config.toml
num_hidden_layers = 8
experts_per_token = 2
routed_scale = 1.41
balance_loss = 0.0115
balance_bias = false
groups_per_token = 2
norm = "layernorm"
tie_word_embeddings = false
optimizer = "adam_variant"
max_seq_len = 512
train_tokens = 791600000
Below are experts of layer 5 (counted from 0) of a mixture-of-experts language model. Rows are named router (the router's row for the expert), gate (a neuron's input weights, with its number), up (a neuron's input weights, with its number), down (a neuron's output weights, with its number) and show model dimensions 0-191. Each number is 128 + 24 x the weight over its row's rms, rounded and kept within 0 to 255. Numbers have three digits each.
After each expert's rows: a language model's description of what the expert responds to; "comes before" lists some tokens at least twice as common just after its tokens as in all text. This comes from a sample of Wikipedia text that the model never trained on. Tokens count by the router's weight.

# expert 9
router:122138167154136143088138099139123171135157144103120141108088126132116080130116105117163150155114148180186097139137150112132096145175115092144133148117113136161159145120104132141113139138143141109157129110107139152166114100131121132132137088104096157131108102153140140102085127145113144141117124142118114149137090159133099113101133166090173082123142122137074140069175165093134128129122103146160137135189117099123116093157128122158105147137153126078115108133155114124129125107167123184095122114123170132085112139154101119116156086138091128164121117127137151107129149137156150134
gate1:168144155155181140130144155126143125131141130121164116113089095145127100105059106167088136185182112137105117119128109106094149125121115125150085146111095137185156103102112109161093115131145117115137144142175111096123169140138144127115105144122144153147157155145135105175158137113137138117124156113124098104148145088097105114146135092120109147153128109091100088160127145113116102136150128125120122140173091091122112116168141097171104135113164143129124168130125147150139132145152159082101090153121136136151119162130099097124138105153089111155110157129151139103147113103124163106
up1:188096124173111148131087115111164132145160149159123136137112125138103127137104079165114139137139135155119112140130145134135161119106134124118123169106089154159148117122124129087118109115153118104125117150166107130152084122146150136144138123122182127125048135102140123114133088156119139132139124131170125122131154105117105129143111121140093128129142124162102147111136139123118139098114164111097135133172103114123095142125170106213119086107141087129168110159118101131119130125132107169082168125123129141089138157061102068129144120137103150146121118120154149166134168108137111117
down1:156152113088163137133170077143121122118124149140119122136085132103074161083137120136170151157153131120199124131142145129107129113097130098135130096128108136139116078114120085088127137118111144142117162130127138161126129109131163100140160148110149163093137095136137080146116092080146153102078098107151135125060123132156123114146105165176137095132104080100150155128152144128166147130145115132129133180154127125138118142108179125160102108147106142094139126087121126124151103114146108092114140152134133118110158151114107151122115103146159155130154130128130123136101108108149134172
It responds to: Everyday nouns after an article (week, water, match, town), month names and year prefixes like 201, 199 in dates.
comes before: " of", "0", "8", "4", "5", "2"

# expert 30
router:164145138112155145099148180135159115149143156107112116119167151140112146150113104140105138113128137131130129117140118157129151148146131121136139122085109175116100128108154161139082115106148136097138114120138112146137131121141156092144133181146133113120108150140110121134154124130118159151105167106148123139145182119141128136149070085153089136154147148171103111162102157137130148088118139113140155068129134107069134179128126135109121127092112152058105112142113081148150120124151166129117127103098154118143083123150139159102136119128135146126143121156087142030121126129152127134
gate1:162130139110134133133115178142116133151134172184131139121098138160093130114123123066120153117145146078094122150138130102123105117154122110110138137129163156068109140107135153132147094147142145165078153116164105134163111120162186160135095131127081090125124146110114110148178145162111143079087117106167130121153132119168094134086090100104144181095119129132129151116099124142117088139151101149132116166133154131122110120129122118112117142117131107120104133119137150097128144111128130142179127119086117148146125166116169102109086083160118110139106098123153134141123105134149117152
up1:144093109043152108145122133111180095121127152103134151123169131147193152074102116137150122102147106086080109104124115110131133126121108103127156149128107143135119111124100163135107133144153130190104101127146125081122091121101134135155124174145115112133104146092147091136156141124098151155109116132139163152138156134133120102116135096110123113126105115145141139117131104154124156113189135079136141115161148127145098098155176113127143103125126074145133089105170119116155135106145125124121166137117135090160137123133141109109130142126108108112146137132100091134124131145129128208
down1:110119166151131151166136134150127129147115145149155185160170121117146109116122163073121137161115129136106139117123133094105090122114125094132130135146183136165098109143178122090108127107088112139125098128136113152149153126135152106098094142106094161154140104150142107127141105110138129151135136107112154142143129122111109092126183123153123095106142116131119082119083129130141104179124142086146114147156100151087109147147174118164113069132132130094137149132147087124136109126142130112197109135085120122129107184144152149130120147106142126103141076135128153136100070119105133110
It responds to: Past participles and verb-following words after to or be (used, taken, up, him, from), and endings of split verbs like perpetrated.
comes before: " the", " to", " a", " by", " in", " as"

# expert 19
router:144126126174093145133137107170133145119126134104120123104137117128160155176104125115099089122143116118101146142141114139151159126137104119128081132136121129144124074154136114173115100147129104211122081123120152130088106134109072109108124113120139122124138151149099116108134120107126139119120125131129109140153100135168140116119192120155145135088149085141105137090138121164173128102137106133160095151076095124123142158103151115159115126128111172118110131131118123155139147125147154169140140138142133126110157162103149109120133165130126090114170085084169177120091088082118129165
gate1:138098125187123101099155126111141099139153125109094136104100139093107125147141111132141095134160118179119128142144104131155096143141156088133115143130126135156119101143130079121107076123127114128151097074110093104145181117125143099110103128133113131148155143122164155128154134121156133137123169089118157164149133137137100138119138151113092150108175161164112158130130090147149118128147102049124090109125080149114104130128094095156100123138097128147143137094164146137100139151132138179169157115111134124103150103095160143110188121150176112123151129130152124125131120135120098116
up1:137126120101183117137090117105142133146104122131149160160100113188120175137122128122136167093149095150162088115125157148099105103118150186132141138132110135130087163152095144141130133124112084101122098115123099104155119110131109138136142174098142118162093133124137124133075142131140106110156103130134126143120114144142183129158105085132095147098125086107168156161137141114091152129143125154141134138165169123133151106143120129159123113081186134141123084159150085119119124125151138133128098121133122111137137137114110076078105119104085144164079143137135106115121133132135087156
down1:153124142101138065118087074118129157134148119123084087112148147144139136137104153090130110131146138141162114132141139121124155129064152131076137125162092108116153073159105120114158132153144096123125179119119128094174087154132114129092121138149123185137094127115100150093109119100143119152118129156172111121132132122135112150141137100126097130121145167137127100129127136149100112148142147150111153099111148120120139138120162172090109117170141132120111107128150139161119109145195122126126116148144179106132152121152137096119152123177073156158126112156135097080120136140152129105
It responds to: Unit symbols and code fragments after numbers: km, ft, kg, degree and minute marks in coordinates, chemical formula letters, ages like 59.
comes before: ")", " |", ")\n", " (", "=", ";"

# expert 1
router:147123120093142128105131127142103122092176088142146061101147147140133096130120140122128126121135164119138132136134119129144115193104124144150158139135131124102098156138096137123105138112121113129127159121095122107121113094104130108121111132108090144127145126120109160096116110174097080143105141126188163110131102126162093143150143130096135146125133120152132110153152136079179147128127127109098115111141218141142172104154149105105119154112115145048125109135164125130163126136131140147135154084125135111146119119150175140164113111136146105108131114139104120178184152134099095107
gate2:123083078101121101107129138130112143167118145145162134191131119118146159081120111154163086124094128128137166101110173132108107136129094125107164108165127128152147088146131136083113147137148175139184119126141124133124099106131115092095157115154160142170123157134141135111147086136148127124125137145134092131159121117132103140108154091134137145122089161139103129162114127145134139115100077077117183106101110093148097154110153060134156119111124131125114106103149127114140165112128108139122123120103117131150098105148135105116136114118128174106075152162137150124120124175117091139
up2:135140121074161151106162117161143121119122157142169110152132159155123141109136163112110092195129110110146084134109136081142101128111149132167141122128092135124104086154122115076175152111135147138120132117121142145148154133120124141116141152132123117134156156186110117119097129131131143134135120135149134189099157130136115148112110132127116146105133139151111143147096171098131093091137146074097175111101105134129074133101131101122150076145159100131156140128179170084111141130143157129136114125135101124116131122121081073126118143112091154153148115168128117113096119159144085119
down2:137114163103136141128139080129128090149124068149132094163144116133125127160106180146143115132165137147165133095140082126142125088142118153114158105138138130125143123133131114147136149129059100142120148132134168127151151100153131145132129075100144146129131129099125111122090116138134134126141089136124148119066093114126087106113165105144143133110166130153128150098134161110146133101118132151087117127139157160136117135112159134105110137188138101079202107133118156094165079111099143124100120157138139098108171128100135108120127155123187145098167117123107124167135106136137120109
It responds to: Bare space tokens opening wiki-table cells before numbers or years, plus dashes in ranges and scores, like 2000–2005 and 4–6.
comes before: "0", "1", "201", "2", "200", "3"

# expert 20
router:150108138131094148124121092119129117087152132115064133122165144168143102078130191120164139119144111129134135102150111136148142138126135094136195060151088093133133078137117134155138139154140157123097122090113147121150132169121130118160109092139121126101111098150146131094145147113108121126149077123148144132108087124138130128145115118154151142131155137121118113092103159123086095132126125123131124148116092136132145175132144043140147158162154128100154081148123154119120103136133094119111126108113150156107195137101131176119091120155127129147146147143121149112130133117146133110
gate1:104139127161144110097049184118159115162101122157113127108135128159116132079160129151107133111148118159128095133126131105098134098122104104179134134093101138121115107169127115128114142130110158123155132111143166134147142132150094092120124141141119103156146131169131129129177130100128155131134145127100148124117100116126139097156131161132100076133176205134116138136109121106120125130176115129111166123145109109153114147161127089116152116190146119147168148170095127125089133072111183148118093092096124130154140096123135141140114153124114145127132119120085094134125107160114128132
up1:079127173141137144172124145175158117142118135108104121148144106107102133115130081148136134129092128184156080112166123115058121139111148146119136147090112139124102115125129141133136116132162117090111136117112061136135155088130130152110130146175143126151115124155135128139137154135125143123142111137116134073140080100129153077095156136139074131109108120165119125145133130121142114146099120161150143135143163155118158132088149135099167146111172147101115159134113130178144135156120161136141103134087128101155137085139178129124138139125103085155115111161130098094165139145107159120
down1:074148084111125094109110124155129110143137137140151160114127152165117141111167136163117101106135126157137123125135140121132186154124140118117119091170128087130172125123130106124163101117113091119140094152100137084124126152124123094087117108139102132124109138204151159121123117135134135132118153094129148118109128139119157130081158123115114150088157134116112134145145097128110143089126141182147140197165133098137157167106085124133112100126124188116093129108157105100174105126109091131075151125155132128128138125143110146130110147129096169087120134138105106126076155147121146158
It responds to: Line breaks, paragraph-ending periods, and == heading markers around section titles, plus list dashes starting new lines.
comes before: "-", "|", "==", "The", "===", "In"

# expert 22
router:116092086120122121113142137106125142129110124136134167099177124109119100182082081085098128131120126118172087141112137123137131151112132173099098107136083116148093102156109137191146083132127145153136115098124123103118159128150094122126122104146125122167120126130110109128102110112144144124113170138152135079139142128136144106112158152129153131131157163097093119165092100159104114142153095121134129140095142088158169133121140148108134104166111140160121136154111139140116140147141119119142103156104174101077149082140115105165176084125151140157158134153135127153104123141068138115
gate1:123153141126144089136112102131128122098118099157168149138168149160092097106136156162151140146087097098095111115111062092121163154151153133166143132130124160126126123109118148152124086130171119179131115133167135134110128101101117126148144108143103113121124116129127116131103115092115164104117141122133130087155148112124151149118162109092127153139166105119113125136116119144098174123109125116072136081127148133159087180177121141133092094109128096145101123128142102194109090092092151133158092126124127151130137098136096135154166129119116131121171131170117145146099123109128106087
up1:117149086123091130132117104150124112160137103125151114136150109175141107154143137189096145160160125115143092143115080133113128142090112115117137135124142137095098163113142179097107107106134109144115098175146189124133128104138135144127115122140079139184138121176129092133096148137113145121092118101130127112089094124143126119189121130176157109152184163130090119157126115135142162118123111137095128105132117120144120119098118135177121116147112147123134137110127161137133152094140111113151134121120109089140143153128127112092137098095152144060123179154129135105119151128130086081
down1:184108149155162097122131123136106141101149090131104111139130146140120139119140092099153142110105112112151119175151138136098158137165131102123119105152148123126141126099150151105139117154125136130118137114147104135128099180132145123136101129111087117118114188109078154121117143111145127113107181102110097144121101117166128126145162142113125144110146152182117111121141136075074114119108140182148133131160148132115098121114103179116137102106094108132126177158177139110131107146077153089170130113150174100110140086128135145097118178124086122118153099147146142093164153113136135117
It responds to: First token of a table cell after a pipe: dashes for empty cells, plus and minus signs, New, Yes, Win, Loss, US.
comes before: " |", " ", " York", ";", " tick", "N"

# expert 4
router:114140128127165110124121135129152138163124143116125082139156120091142153102165120151061121163111141122111138146135135140090136146100129104160104147103173170115130144140165123137130118172134077106127160161128117130116144078135095168134117159123132116115140098120136102121139127149143134123117114116118138097174139116099154135177127075088118122168092125065172102155122110125109115162111111096111121106115135172143105136109132146101134125171132109151100198096123117106097123115107131116118152127153107117168162139112121091135106163134145155137069124094161117128112178146142116133
gate0:112128120144199127148094118161163108174106117152120114129120139150126149120114134141111155097096113145156113130103122153134168093160155151145135198107124132147158090134157165175120111124107145137151110145115127139121140097097154138132116138134150105115108106155133079126106108104068134154115196164119128152125145137118119105122107081153106123083158114174137128167136139120132149130120086109074136088128106119139110128161138121127164111132136177139101105121130181114132141081118090145129112117131116117127146116127099111166134094141131144174140161139104110119166091111134138092
up0:094112120162151150124121108115149123132101127112160151108130141134114119131097166145137127060101108135095114093121122113131075143123123157093159118150145145143095110102146131178134134109150143141169118165141051090129143134154120138145126155077091067182138174161144127131152100086143147152134087139162164107131112138129116086126110099142130153139109167129116125167118120088123122090122116100138141094144142141109078188145182113111149149109140133097112131134130136132108144149146124125136117128135125165131134135115130144142133097163140132144148115150109099152121102127163180131
down0:127164146094142144144150168168180137126129135089153115124120163134139167136139099156137069107096132105154135132085141132105132092129150102106124144115133144118112132105151144076145176132108180104149133152154121114129146119133115117162128105076126158150159089113135084137120143131132129121100107136125122189106127113139132121136106133083119121142111169102135100124130063187152158154109073117113114123153114147119140132120140085150117115118153125147119106138147125135108089081159092133113137121095136148144119154109125149203103135094124115127154121158128157099115086107143113127
It responds to: Middle and final word pieces of people's surnames, often Slavic or English, such as Kas-per-zak, -ović, Smith, Johnson.
comes before: " (", ",", " |", "\n", "i", "a"

# expert 10
router:137097132107084126138136125114143113118123156147155138128093162108102131131127131106132106092117112140126098141119116099143147114113094111095105120127144145142210157141145114115125117135143104104114128149134098115147115139163136110081121109124162156146116158138122124165139166149115164149125175097142108148125150157141107110091170160115153109114115137109080140135109123100128158142188099163136098137133140106079147139123123096120179118082135147122156102157154108147127125143096131134125122135086166107147151128154187151102104098130157112167127085105171107155137081128071090113
gate0:115145102103113155090087106102143081169102143108111173116117163131118102129129143126111106136145103062130101130121152135126108077100132115115125164083101116126143128109094087148132087140138142170137111152142127125154145085148153148141091141105103098123109116113161123157131133146134149150164134130139083109121160147176103131142152122140143135124150193109135127125089114138166100108130079102091170101138140121156138096117089134121113114146140181160124096131132134116085115097091149096133159127131143083136144124152162114138164134157137170168140076139137115117125141117121139132
up0:142117130132117120080127159077138112099145187137142135138111119085081138120146091148076128164114133143077160110132129137134116139083120134166141131162087136157138109122135110154169113168119090120116136134136146120130119109119110126137064168128116129152131108146158084126146133153137134181165122108099120126144146116175173109119108125151154104094134111108078155114128089134145135097130107137125121094134125150150092141152104113152139164143134108149119075172134096150106131128105167103078117113135144147137145180161121119118104124128145132144125099167124070132141110108150113105
down0:095099144087140090141116149145104119152134130117138134133137122075136120131130088135124069129138130141131113125134138173071107129107168140151140153104116092141080115164121126143105162132126135146117135080145154149126103127105150224131102112148125165156114134108121117114140121141143111156131129150114136132137138180135127132117160095137112125143099145126117141098112159120110179119107128132129142124151131126123120128144142132139155145102157142107130138079123134183124126123164137136118121123118102133138083092051111132134160136092090127067103165128106148169104190134179146122
It responds to: Field labels and section headings in infoboxes and tables, such as Born, Personal details, Description, Votes, Coordinates, Succeeded by.
comes before: ":", " |", "==\n", "\n", "==\n\n", " |\n"